{"n_layer": 11, "balance_loss": 0.00362, "norm_eps": 1e-06, "tie_embeddings": false, "beta1": 0.95}
Below are experts of layer 5 (counted from 0) of a mixture-of-experts language model. Rows are named router (the router's row for the expert), up (a neuron's input weights, with its number), down (a neuron's output weights, with its number) and show model dimensions 192-255. Each number is 128 + 32 x the weight over its row's rms, rounded and kept within 0 to 255. Numbers have three digits each.
After each expert's rows: a language model's description of what the expert responds to; "comes after" lists some tokens at least twice as common just before its tokens as in all text. This comes from a sample of Wikipedia text that the model never trained on. Tokens count by the router's weight.

# expert 39
router:173126148192180080075146112125152130098123121143101150130125078120169175115189150090157135117027185179120197115215125122165097172124072148128121050103104132136119131148110095142073111107130127
up0:113143129149156159106116144124146092164212105120114152185120127136159128213148129128126142131123130144119194154154032113157122113081099115080138129145170149106121115130145118141124141176101121
down0:117131066126115107104060142188206152137127064124166101148077107087174097135114105135141177167148133110135179176092128128126154141094112130144090152120104154097160152131051105110158159135084091
up1:146186092087132158071106100149213153095162120160115104133090166169105145113119159110153156067133042142079124103123077135178152072137103091140129100187069091166129132126124128076161083145157061
down1:123133124137125166119144154163145146124098109122129161135118137120110127107046158161093073177081160099116142173112159131101187166141119180133085151135149136111136121082169164174129119174123152
up2:135162159118100103048098112115060149140129115148133129122077136117139163106119171160194102151117114134122133086122208153134085147158036105131159097139109064117133137149137195092154136142108125
down2:115159165156121179191157133151107183104139159055107172113104112142184147076089115025075101105138142065131124164130112149106147080121140144083094179141152134108131130178075179101120161159136186
up3:152163145144130138131145137113134117045110157106081152107105108140174138159157140143158120163102134124170239149131176128129183108107094148103132142132137095119114092048085114114042128106105171
down3:197165176115149103130124086162149148174078163147198146088148128159133102093142112141161180134159111188152115104149133119185096167067112162134167139139100095148124068092140135154111122141142187
up4:159128119180127119114129138117145117166128086119172117142126117134119110102120123135155128114120149164094151139166136128143132117130084132114203092113160140202172130184132114101102171158063154
down4:159144099084135149126174130115146122084198122082112146086120164144123105096119121105133154146091117071081156075114108091137107107169125168071154127096052107129099149124144145144093104102112126
up5:120138061132109161045108120132100128160154094152119137142164104137134131130097186099158150114095182081108174148184099148106135127125109167127065100122111115135100094099148149113164156149108129
down5:137117116121101122143125113141084084102122159171095091086100104158191132127146142149121109190160178141079122142156164119104135134141087122115116061176128125107129180139107126106150115110127102
up6:131165143123128114107130142138153093159158107106100127053118137123072185126139156051141137125131051151137173137176144080111121150124084111113132116152139090155145130109079094155103128134137114
down6:056097141106114142109169153161081082108085168190103069144109119155154087120151170096123132165158193128136119155107112161191095156052108118089122149060072154125139088151163170137157131071110116
up7:145155144113127140127133118090123134158124097119121163135092156079178133152146149085118105111164164140155095145107080096110168200136052153131155100150105137162174088140101151132119141213113070
down7:091138151119153105146118163126177192156164115110193129136129086165120156107170052174122154107181102110155123157155143047165130127201084102186131103080128129133123159157089116174109105085119176
up8:149131107135125125165123155150095110194127158108139118128065178178086128048136145184157133124091140171146176137182124099071101127108125093100093102208085124122160173055154152148046129070105121
down8:110061094148122096138078123184074103155075113140108158116136131092124173126141160124116153130096183129114130148179154150121164134152099122090128142131174178148154134127056098165094123081086099
up9:134187096161134088095117161123111145084128128099119151092092119123094093105128154082107065093104164101130098078144143116164090113100120162169133141108138114139137109091121194169066191124124133
down9:130138126125153171117197061125141205115086148188125073162083116063107131141113134111170153119168129144112113186143139078141106068101209113089102121136196168148122128085139116064116070133115186
up10:121115119112157145142124077103202105114163102140124159123190164125073114121091118152128140148112126123120136121119140128122108088105099105110132172113127089160112187100088144145159145106074124
down10:140094150179154136135108128168110103185136158094087121105148138131182151043096144157146134156107137139116110098105112121212128109132140107130082094134138112133147076144129159118093094137101162
up11:151192133131153096141111123116147138149163132100075108131152120083151095188127154151101124096110138053165171139113152144133149123132155100088114142149133106148155066112098138237129107055138170
down11:125188090081158136098171069111139052108142117149196088164142117108121146136128174103165122160159136149068102076176113102146133173145124112139123140075092154146133144179146111169104078158065145
up12:132086103158169127133134100117118148119147118150098061111099162152133199078163096144087102116055096137111144161125148153094116135118129123100136042122140094112081071142111171098110152113081095
down12:111096134095117129112154124124142099106124142110190169131133118114156157172119150158141177122121120128106110064131125158093096126092131166147127143085146162108109129158140119173077089132143143
Description: Line breaks, list dashes, pipes, colons and equals signs structuring infoboxes, career lists and tables in biographies and sports pages.
comes after: "\n", ")", " |", "\n\n", " =", " |  |"

# expert 5
router:111147102135146141131170172152144145153146121105166117173112121123152158091146156094130165122166073143113113127101074168157107201091072091084102121135124178124119130133075136111146100125162040
up0:076116104097157149136128153102120141160126114132094101186093058170164126150135185162178121117128170134113160148147129111165090174130118084153163096173159120084152095082130089165127181132063175
down0:112135136147122117131168093084129117171152090114150121135158103104124144174083179119125074086130120145169126115118122110137106108197159110156075116130170197125189148122183056165123123100124147
up1:127145091150111145157118148161085132161168156166173095083137125081165118143136135159081140095122121125068132103154147171106154116116116075078122106121212088076080092102192097151111152172048137
down1:182147169064058134100155160118126084106086157098118141097126149099160127119131173116183128113167121131153151131177142046121152097137156121183120104134107047177147170157122156101138196114110144
up2:082157106136162169185079210155120152219145156174114088085097148139111137122151100144140141107119127170113094165168105152095145089132124126132104155130113155171193096113147142120082119182153126
down2:088117164122174178188099116166105094130134136187153146123139133085162140116104115125157149159156072094153137095121100103127124069152128114168124146127120174098149133131115161079151147090072145
up3:045104126130138107171146119070099142127071142118175138119089158130086106043163118133152175072131065094121109140123090163125104116115138138143090110124046177118212126140159163115045136110174132
down3:169081138152128144129147142109117111160069112101121078149146092122144165128145108105189155138105134144109143181149130162123127082141094091115079094137164130172137108121115078129125140097188125
up4:091104189168152129127093152091137127116131066101103135139095107066128158101164169120112143087107081120099151095141102116140152139121136123124137122201125093128102131053114143129075133119191097
down4:115136177111115113094089117160125170152165113100097126075104110129075130191145110137067179130092186086112174177095133069164096132116109128122095113095137120125102128097118118179062117154133061
up5:113164064156101110157141108107128145123131136212067112121112146131146147130163122146140109124146112137073103113131126158131131168154158147106174146097140175072106152113157101120175104150092124
down5:097170114156159095111127157147074116075098150087148113090134120094149102105162115137169184175130149169153076128137108125171124106070190132156128137158186158162152177186160146084140111109178090
up6:124158172118119103113176119173111188109141091133114118106137130148087191106162155127137147128129111074109102134155111160127108114119118123128134066107104103160226135158116121130138176160114110
down6:120072186098070129112088133134083161167171137120077125101100119122115151159107133128111141120097182124156104107116109072114117113176149167125135082139194170115210158124093198119073166071208200
up7:150133136093163135150146102140114132146134131193167132115062141100140139073135157137033179136126150125089147136096120136065125141115049120140151149128146070136139158103089088166120129147132054
down7:131153151147140085151152110091094111170114089130214152155069172117167140084094126107122164124165133092125185126109073125102146126102145111117118159065173192062086168139117120137131106171090093
up8:139170082152136132106156167100122124104130118172139118139105133139104156151192167130106107089113144200132121206107088137088138173097122116188104111130150151141170140147129138175100163134127110
down8:127101079139108102201120133091135084112130103073147099100103106166127133139156047091104096033212141136110144107095160105129140119107131142173177138154129099091076147057116085206165090117126112
up9:092140101151109074107105093177154081137094159148144136099089129114139143042128190167115124089153146119074128134109136154141135169029125133129084117150110134069118119095115097123119148148161139
down9:122151115078100215132140193158138137090151186070109112146137124045090121117134114167128178110137193156125092111135146099118142182095169136097121071159153104099126136100091093130121158157154140
up10:177099188135114121162122138088121119135176133043176161170112134095135121128102141147104121063181157139133128126110104089114109132098093143107149095118159124120124121170187142141137125156108092
down10:213117157089194142108119094124065168088111146139097089115135134109161128174113135191112142174119194104132130124100127126125116153106120118122079118106123188111116191121130141115154165097089156
up11:120120094095150149153191041107114150099132142157181107078135151189135117117100144091159088161131117138125121123137161128066134190113119118044141140174156144105171121166103148168142105107088117
down11:141056128116110155140117098172112125188140167198129129154151211054143188172098100184182089127106148134138134162073106148187146151136150075144124145108136152162148079150122152070135133105117123
up12:134119137141118105127085143093121194153143118137105157123133092164153165152167136072193185150090120143123137097152117091118164150136119106116075112100137167093137078108099115203064145090109094
down12:114148126124121169103077124143111159104179168152181153111117178096135091136109164139149121142146117091098153131128081170054116118104161108159121086119137150208093092143125151133086143156091147
Description: Numbers in table cells and scores such as 3, 6, 013, plus "u" inside transliterated names like Uruguay, Oahu, Chowdhury.
comes after: "2", " | ", "1", "–", "| ", " "

# expert 17
router:136199120178160129141158164091120154144114137111148128140152140104129146114087173088083077057167181096121090094147180117100095184164091090129101165131112144098089152093091048122197186120103189
up0:129161147132146133140133147097123071163150158113097142126143109139080111163164128148117098161085121099099184102189162165124159184120095104134096138127144116119160134109121147178140151123148073
down0:133181138035148164118167155202170112152164208143175055099129138126086127138136169038098108114150125120103185078122155120143107092200142121111121082118157181074184116167152113133130125145096104
up1:194156118110157091122181147109178098079178103122122089142133150151129095082165110122139162097063194168129089176075129133151131087143091102143101151156098144149106105170111145138105121127078114
down1:142180056122129141200112098190128166139085121156159121113118136138154158124125073075122138162117114102132210137116102089098146182151128140143116182124109183089078137109122120110148161151137087
up2:178127158146114103099162106127072141143136144180108113125123129088128169219119113118086111154136152128136134114115115029179115139133103108101096151116177147094067112139130117134156122082104184
down2:148164167120129145103130130188120130052145146086096137110119195096099157124152145114150108142109117023114148114161119167156047070102104091083107092155077139029158132161156170097126127094145132
up3:096145141109062169199117103058165090139143097148172111174125160105117113112196181139125143138127112171167185106086118163143131187144079182103131146149075090136133097148170082055125180138156154
down3:138154104069105060073116100129182070133195132164099110127148110159123099047075124111139130100047151123159125140138093144131153114098169099096093130130179136195073065145141132160143170106088101
up4:141130117113160130130124125132089149120120107110088094162101180115164216083079143139141101134179169178076124141140096192171167152147096168205178048124095140134139117130123113106141093140129150
down4:161083160120129122160189097138083090187135124119154107089144129159104147128126110172111132057130088061155134103082118107100167093144164073092128132123132110111085150134126128127109134100117075
up5:182171196127123120133140080100072147100161113108083111142115109166143085154152170130158086133062112102121120144163139080134201120065172149172135115109077139107114149059128114156156139130185131
down5:176143112155124136105113127158130160119119135124173141089189140157130108122172098150199133192181123107125058174113121115140150189100103143089164160089181069170178132125151123141090147093185170
up6:161177080118130090089150139184137152166146126190117138146131125115154142101124112115110093109145165050102123075143101093157104127131171077078100172130109125149147145082091123144142114058120176
down6:154159156157127144145112093151115127159092128159142117136113157085132156070130147183111142184147063123117145166102127145152093126131125085117097183080119136093131112130112090103110096129118113
up7:062131097118115076101139126116168168139123085125166146108165164114086142083154129067109130114142082152126136129150112179172225168143113118125120114119095179140124138116106126094101154123127123
down7:091095149110118130117123078132150133089119155118135087083150133135065130192139151149136097125130117132132092075059104110108111121121174105149106130160134137144179164111089097121144153126180139
up8:102135159147117131139161169113087158138151126096100091155117186104144179142102104152112047154151163090104133064118116114138127126131086107087104146136151121151160144117104146158106124112162165
down8:132111118121085120170110066204136109108134158163063083142223078124183157156055148121111125177136166164099124054147113134114153089153122090123104129137163147099119115150062173110130152152167116
up9:088147128199128158131156139099150142127175073084162069120125141178145171127201150094097159180127072134132172132121187105092165162206097080126129200122132130171152167148103128165106091111103120
down9:133100099159129133173144133118152145087083124113119165142130124123126185122148071168103096091148197122170083145179127135112100126122179175118128126157106128093038066128088120190131109156161115
up10:132112141132126114127107141133074193092119094081113122094173137165113089135134185187149120108173123163123131090179125097171132186128106114115126115194195103129145158094102097101148101173145182
down10:108139124140119121158097180135172069170118148097091122114160138105084127072099093131127111173100118132124166172071116095134137150130128156113109157165016126118139111131135113102136166179158159
up11:145178158170098134119111093148081127151083074102126100172162127144099035136185163146159119137147103151098103158098139123131064138121123109100123148143087140183136098111111097136108165109103151
down11:118125154137147115165069110089113090138080164108087095168143132132178114117082136052028155097137096159166091126103073095147150102140139128154126155149145105135148134187150167108138086129130103
up12:121118143173074151179113112077120090183109124130134117127107190099103112101151159123112110070172137156140130189163125143173122116189170098075174107137126126094143082112058067126110168119093177
down12:152176070120164140187084124154122135101128112127144120144179066142170194145081133120159092112158101126089131164129164088124150095105109139196136126095164119161113162138118182137064153105162126
Description: Leading and inner digits of years, page numbers, ISBNs, coordinates and stats, such as 1|965, 1|970s, 92.|9, 1022.
comes after: "1", " | ", "2", ", ", " ", " in "

# expert 34
router:148144131116152100098148141099132148114131072084132092106141108153164162133157158149160139142129127174130191134158147129106100098131087160176116098141072054171126135151169149143168087142173157
up0:144076120127150151155119107114117219160087080063112059148127094070152088104092119112128114103135122102165211165084128107144145142158132111134116078181141103124102147089112113134093146148174085
down0:140137140107133140197161181129209106124157158128113124129145081160044142058122125103164078129145140114116094132122131069145115064116128083166180106162122140087116086147098155157097135159119123
up1:096148127119160049166107158121160188148112154130175114135166177074195110125139131140134146158128116140127176197159088173124129148094069175123126166099153103121144152075158165130148112159102117
down1:064128152146131135122134125173093123140163205116087115123111151139113139088166135114161130173203152176089079161142139140122143047162128143106096156141098132143145109112114140135165130090119109
up2:114151103135148094143151135097194120076181086131153131124097141142040103102104128082128108146129056160132201147098139115102116140145100123199129102127072019090177173120079196185120140091135134
down2:127122157133117135115142113100090096149160096126173176127146105084113138127118171061130089143120095131212177149170112189192122158140090123148111100139121162182111124138123140217119181155162171
up3:088144122132064142137093140142154124119096059139125124089118093114131121101172099130159058144072052134134168156130183176038100106105107147081119074181105092165138156143149215086135088126163148
down3:158073041150126122080127113138123142085126118124110167095091118173143132120131082105125100124168147108089127099155053092150185117100139098176109117112138092167162150112117076134119152159129201
up4:114132120103100116087136133118153135065133159101103125107168129147140118149182134167135141113195128125113150156123102124112127139128152129105095114089129126148164099184180153103124130107134122
down4:154168114155154104117135150108135079174121168083153148128181153147162181096081063161131086141149130103112140099119160169114124126139100100194135088113163185145147158082109111082182118134161128
up5:108112134123070123083176103101144125097111099127094130106095118127159112107186151082133092169119143128121139170128166093141097150124117132144085131158067076093117133126097111158145015184160088
down5:118130084145133125144128146067126140094155115120102071104102113112097191155128169165173126162123114163136095097126136141121133114110133146146128186109131125118169091112118108159165174108080152
up6:179124164069112098148123151079083128139135075080201089126086177099106120146179049122115167151110106154142155104158140177145103138159107143183092171179168130144105136116070138089145116171125176
down6:109116122121166156193091135139079139147108141137199163111122075137174160142128145167135101092119119117184106096077131134105144194131120167081130166085155129136159144169086069081121145108157162
up7:054126144135127119088159142100120169071141093158110093090134106107202061175127092160121133174162103144083121097094159127094110097178129143097136089143115115172147132158099140132085122177095180
down7:115117101174108162106180094095093097120112119120167112054164153125106137152138155113150122219214109146132124088177129132152114066168101174126104138149148145128110127102110107140144106168145155
up8:138134143111063090127182108091144122127144116113104099161140108182135097103120161143170098163132143092130129096136178100111121141127126104067168115156126109133223101087065195116145110085118099
down8:098114153104170129147145124166102114135117135096109119162135133122177125166112140111170156071098157076120144087073163167151166140141102146112126134063111139208133162126109157125177124136169092
up9:128131091082169115124121133181115104156129101128118178103105077122067092082143172165108143157147111123117114148154101162093063138158126125169122082121053096108142156059123154161113144173142176
down9:123142140187161099094151190102122148095149129150142118109135082094121134169122121116117144073104133174137136136123071106077163106107103121095183107088111154068164123142098091176137107158179164
up10:140109139132126128148087129134068152083164130120149115120148121116100131128112102198161132136124142077101123134135166132113143151169118107148168191156142156124084181233082139193128123154111130
down10:103121093143086177110177165128155150125094114174200105086077151131151075135178040139117134093109063063114123117059132106111136067139148107123128166116100111062065109090129144142097116108138105
up11:132074134091112146120117122083153222057108132128092120159098141172158108083144151176211156151117134121119099188108133141084071128115098133116165173172142113161141116181115152137156144150104106
down11:122147150112077120134124084133142152079089118124090129118119152133163168094172140139098168095097107154135122129113184149123129066128142182089125092174127130195138135094158101142179136202089127
up12:119128087187142110130117126080123106132209105104120163137143095135109138113176116142151166132150108152135127172151183157146136100146153123132103151132160135153070136103157127135172014112103134
down12:163105139161120092078122120160145136195133130109113166143111168102155113110100191092076170138190109113108135166122124128119126151087129060101144099133089107103105202139120095116183121146143150
Description: Section heading equals signs, paragraph breaks, closing parentheses and empty table cells, e.g. the == after Career or Climate.
comes after: "\n\n", "\n", "==", "2", "===", "0"

# expert 12
router:085088058113119117175080106134132177097138116115164160182169119132137164140140093108128098147120180138066195127103154078105101124146130147151110074125101156142124166102128103125131108176113162
up0:132095130135090098107121080136177168123139141167105138101096120138185148114095112121150088155112131164140186105166151125175144147129106128127186123141105098113141116110096097086140145153105129
down0:132144126152106130125142177161165129107146217169098150067104096215069100100131138129067115181142146101171100132136109107119162104131109122140158140149154120102092083106132154152169130136161148
up1:092084066121069097126093167165138094153126068135143167095165125166115131141153142121046124149146155085122130158097175096189145122142113114140155170140086118106111124143128100141136073185104131
down1:142133141099151137132171148111130122154160128155125126104203110130136089173133136136134161129117084122129132087125078122158136103131149128125178122119107139123107141115094155127131136129100092
up2:166090101112103195183108140087154138214136104132126134145097070081149158178116131092114162133137082164089077162174127086132138089103116094193188147165107144097091133136106121167158139136135142
down2:136184051203116149088115117147182110094186120155071103140078152089084157154137154041083193090116134118102105154115127170179142111179090134164129083135103093106157136137076124136115099108140123
up3:082146122119115136106141096086139106095093103127128155079159126166148138117170116147209149130148110140090186194142131109107120139132115154152122113118118061141070171108077107067098167162094081
down3:103161101140113132092111115081184126119118129143063123136129148130191088172155098106146213143135104183204059049145162130068178069094139151066078141107184115125096170135136153141127130131146131
up4:095050138079147150128084130143143148118147147116090139181109172148146151112117075077116117133143116145112157111133134169149122137131123052131103095116151140118107125144131142091173188150100160
down4:174131130092129161154087099140131136127126084118061132115154057157113117093076113113142146102102128097083108154166159099116148134137144187148110112128082146118152111091122173117158150140144148
up5:109076097148122058166142104128103101145140108089131098179139107144119135086169131153108100129137134108097146127119173137137118128181111127146094116081108141097123113115103169105115162133116165
down5:151101079175104132227134123105148143138101093107128102131108199145083116125128080112123128131108177086110180094136152131121098140240094130090129126118146156182195103114106156119140085111138077
up6:101108130159164095160108181096107143167099126126159070142143133133136147158142132146123141136149130124106143159144162125130084138124116119134121080201115142106148126113036075137161111165103148
down6:108082198158112104168145076108092154109155061124133183140160148143120150142104120121084134147135130164139136112161156183162107134105154171131140124116076117111107120167107168131159097147128110
up7:169032063101113079170104162105119151135156163118130081155130054112075133075230122123120156097157174121175146183153127156110152167143123101142136115126110130120106124138142102106138149172130087
down7:102141123109157125211124127085141083141161137136109199111098181128131101168114084109135172116158191110140137095105138104165126124206095110172147103148128174186187124116132184148158102123219145
up8:167137137160110125188101102076172080121087111109091167157129218141101108139164095157074141116166161104067100147176198087086105147122123128097167104077079166163152095104124100186160126198164180
down8:149182175142141121189127088144148133078091097190188130197105084139115150064161130158134106137110113125089108154133159110086102142184165109113132135082166132161081151089136123104092173125078167
up9:165160127073071144114149131090166122132134147131113116193078184119118143165157217109131108137095101098137140113118192119128170181081077130133134047119102072094124126124099084047142060127176144
down9:119147116078105191138186140146122142100119179109194108124100135090153101152165199142173130144092167102118105177142119124096137109100091145131125115141173143142103149136165149102130148089136076
up10:108072077187066157130163117138139202062164127152138117140141162135072131160101156159203183118152151139086114162139104070138151093108163114186141120163113173132120121068131096131144140074096151
down10:073150090119134168076156035140186126095108130103133054140091108069108073131105130153077140140140129130178125122098116176160078155148104143118162109119137183119154135122092114098121109132101153
up11:107083098144121132149124095124160184143116178086109125113133128144105090098120163173137093104133153165143107143118117055122121092128120149113105101140078126133164141128116186159119121147180163
down11:079063138201105160174083156134165164105107158123054115132130164103140031201135124106092120160107173106118152136126126143111127104103122164091144176172136146092154119081112178203045167099124151
up12:146094152125134109127148067112076151202094154136162099170140123087158126134108086099156152125077158088088126149135128127073168172142197094119085078105110144110103110151111108094131118136074144
down12:138102158133136152090092121168172151113096163131101181104147083085162164158132129068121124172113145118127113137121141179095122072089133147188066122139117162066140151131127129120076112133059106
Description: Table separators, commas, minus signs and degree marks in data tables, plus early pieces of proper names, such as Cyprus, Gloucester, Evergreen.
comes after: "\n", " C", "0", "1", "3", " |"

# expert 23
router:121102108151140140112148115090115108140150152141117155129152168042172103109124182172125072140148099074181178117049104138137127098120091159158104095127084120169151107115089138138186100190126159
up0:168129143141103131167145098110107087121169090131154137124201064099114176131128085170116075106090131126080180124092132151118196136146120111104212179136116101131108134126140111139171120154139129
down0:125166116117179141117097111115106143102137178127134117130173128123127135138070138091191171133101102156112106099096113146205114169086171096148116151103140065135128096129102138126086109189131141
up1:141172110156051137150121104155158117119130095157164141127134147128148093162052144166166095094095086128148183103115111091110130126073112129146168114136164095187114167129152104171125139081147093
down1:123178081102040058113104167170110088129101158156171097120160136113118198141117078089118134126112172147130100154161093129115162196090169083120139162123135167189148189118137124166127157127116122
up2:089110049144128177085085096148160132131127140148130108173076140150124106081123098107056084192152112193083157144111141080125133102100117109148131153195161134164181109087180185143098131169158132
down2:087118164105127158081133117145085132134065157101091056159124139146225204120140158172147117130131087096116131141068099180168177113115154132120116079108055110122129107135161142110146073136098131
up3:171160101123070139131113051129122123150174133145054116196089103113098134160118113148112105187110137117131131158094098111120173127134122132149119098155052061134082077082152159107173137150161124
down3:166123137101166134152099153163119112136119131100082172162157092121143104141157141099188121079087072168097118061109104173171104116152148169099112099104159099111139109096160125135170100133171140
up4:209130114143151111127112134100117154116159169121143110117160157166111109189122097168081127086101086181165185158123087134106094117065101066139070105095105119100137135216139145113140109116139147
down4:126067165110145134147160172105128151164126100172178177141154103072091173096104180156136103167124123105110125121116084133158155102083111194103100126097178110086208170096138194147138145185143108
up5:104161131146107178111126165121129108085098131217135143082049098144113130154147125073188139126100123105097117169109120083139139126122104148161143115137168110127154096115149100129107074151142181
down5:109196185146170112077125073141110111120133181099098111142131121128082117122065100084183133150135150163194118140174094138125090103137110144145206097076049163161123119120087134157109180076172142
up6:136184157154068108196127091152097084108109152154089158111065098097130078091073131133097075160098145128132133151086106122110157137186104103094150110147125142139100115152126129141126101116189140
down6:123146145133217130076061178147122119185133114105081114196148060159114130108146109084147125116121140196138085095091131150147095186143097111152019123111117147078104109121185151116131139130155165
up7:077229119109103137131131140125084137151096138107187168121099193172140109094124142138185132088154163105128141088141083084120120114115088138098116068074125114138136114112104173144156155126103132
down7:148126084173140113121111091181135115025109089076160135099185140082097115156140134092090080092070155111124105109101139112168138112123165125099107097112148114133102152142099137101113160095131139
up8:105159147114101185117142117075164063134149157127167159139103180135148107111161124145169175135105054118108109074145157103094175150153092096130157138169061161179107102087140136087161113078128169
down8:150132140095168066109130146156136172176203175126124097100078132185126131143127117094132083112197113179107135136136080164143144158087166154076127106125165126142141150152118094132162133142117118
up9:151147084139196112160099171137093158188096178104114123135168156103102051168103124154159097138202134131102131152142165081190163092166078095077116090139177154090182068102115164161240185164104130
down9:202141124133102117114105132160121083132203135076119108167139122084179146140099143139121134084140104091130099132068162119125105115121074192174176193108157088189179124123094170135142089147060149
up10:093127147169084139130157161137115136085157132084147160099121091133079118127103072158108064128149095113143149141092135105138118081179143119049199091128114146093171106126104151087151111108089101
down10:101122154128098170122142126134073147166180094110097117199140135154207149069172190101141147176167111117103120150079149141123129055122087104168070141124126129165118144163147163109147089138162132
up11:124222092114150093121124125141138121090086123099068151102155163080107176159153072130123124107125112084155132143112159151144132085077056136164191126180125144106132132157087148107145118201114132
down11:058118195146151125109206089076108181169125118082134153146172189143131108184183156144157143138162094076094158135114062125146122118175102132117135127151096067121145064103138089149101115025082139
up12:122075095152148116122133162117115113206122157163124109157101115063116092098182092125146104138100122107159212130092149120127124124138073119124135091184198097100151073104114128103143152059045164
down12:106079155169193139143065145124104166145072122173152059132184151166127129184146078154190100171110157184093106098159106184179097132192115184139100138058124146157087135111108170094164160160144166
Description: Sentence-final periods, paragraph breaks and the first word of a new sentence, such as The, It, ', which'.
comes after: ".", "\n\n", "s.", "==", ").", " =="

# expert 18
router:139081082116171116154081092129162058110107160140118086119111091147139155110175130095151108146079123194121114118092078093163088147136087146129091115080099148129124131147055127096086092147156152
up0:161116082152145135111125118147125089104064120153120102079159121131168102082088130124161108107131119135087061087116166131126087106210169113178146151126078138175149099139144112112119076112125107
down0:129162123121113099143114112089168190153079139161111184109092120106162119082119108195144156091116110114119123153107109119125102147120167087168159135115148125157145148155109115158097143141167067
up1:117077037165150095111151190127142176135153105085129046091098097114143129082159177130114171134044142191091176136133121111139123133196152130118148118154114154079140125181152112102069130155133131
down1:125147141125104125105144158109133096127191156143128150154146111168123142137060130108147130202161140119146121101140129152145123142138104195112125114114118169136121183119128095129134099141105146
up2:127102152141124115118109142172084047063103127113091111126075096125207088128156138127101119156182193076146114103138121098095103148142154071193150117121080124192123123158095149134059140119130154
down2:110190114168157135113123175124139138116116134150121139127135134176180165126159067103128180130164200122104143072093130100112086118131126122203150098119098155114143098088142114128128113152114180
up3:105112077175146121135143078120142116076114144096112144152111123123137115132192164108173145111145170128031178102125123226165137148120156094111126061158125165099158099149091090113132112153160191
down3:124084104197154129128139128105145195138169128158086073134140147128109098123084182085083102141144189160093083074162113115055153141160130219110133143180119165153123064171138142121188099124095155
up4:126132019132161131137084178090119085141094114145144091122085150159094172165195123113182155073156108162159162107109081138149085171133158128123090107079107118070170137115148108112157130103126123
down4:146144108135153154123076161158108098073109170169114126136132177165097124188115162116152088090072108109141144059167149069177123098115084151143156107134163168150088155111193098105152122107121172
up5:137110159143073129115105119096150143098110107175106128174105149120121144149137135125135139154101133139102137177141172155124119118160127142165138202169109113118185117166115079184121109161085110
down5:141063137107123119109107127060143108114137135173116155106116136132135164120158137133096111176152104139167124118118130113155144114121095126185155179161121095070129108154121129153226142126083147
up6:063118140101127099119106162120121126107094087143070086133109116095193125120072145110142103117179078042071191134102139080047176086111056142146131063119088165200119098160132131136155125146136109
down6:122097119072130144169135111128181146108121129183067107105097106134137184148131148151162141117129141070060148092144173118140125146106079153160095126098146118149161108132075163053074198094099182
up7:150122107183136084098129161138114108103104036114100107139097117190128138120112167161133094108101079149154099087129124015118088155192169155156095123147095126131132072189121098210077138205110122
down7:142112134157072111148148075139112098128113127183108142153089095145086106099161158139138095182188111167148133127152168087113131130124147163106131133144172121106147126137129162100088093108103097
up8:150060094092130137208126119140148142152108106132151144130058150119143160084147140118150098153114125122022123068186097123147103107118071095122139146111135120129103100139131163183120212114110154
down8:118137126094115117156156155086145112147102089130124118104095129081157143069093093113097181162079120112152071154206104092168093061127142189156041123066132129124076096103174108149161132145117129
up9:130136162138112087120069142119167087137135141094141111138102109173112154091144134136189110120136074115134082110159189121091104077136114094181118129134139137089147124130123140117126103063096087
down9:101170120110132158136094147135120124169075150142136124095182115125160142153174182163124118180081068127131088158150123096141072125176082102114062145134105132084139177145102115102115133088119138
up10:176123105097128079158145095082172181117084125081128127064067134169080147154174148145084103143110137107186146089109138174128104151131117116141076119148108090132107096121118147077159124144145123
down10:115124131142152147143128160147106118150117153161138126140165120130116128175151126054107160132151128157142080124124145095065107112099128141101131149146147158100133185065147133176080136170148137
up11:184072094116121154202198114106166165130140086117118117079173140123097103091162131149174110117162122087145101072164118117129125100136092157131120091213097162068190132154132137064151177141169133
down11:141085145073184109117128061160096136126066113109091117117163114143101147136112132129148120182099150169162161088195159145142107122113148163114143172157099179075121143139157124153117160130070080
up12:139157161133088116138116123103121152104132127152119073158109124138092156150128167097128111107143162178178150139176087134159084106101122135179157100102098135070092153155113084127120133213133123
down12:150132158130099082161140090104110101111136140176119148145097120146111167156184167157144162114202093133140159155127098100124078111134138032128126123105078087166189122180118074095130111120146140
Description: Line breaks and pipes that begin new table rows or list lines, as in review score tables, plus broken Japanese character bytes.
comes after: "\n", " |", "| ", " |  |", ")", " | "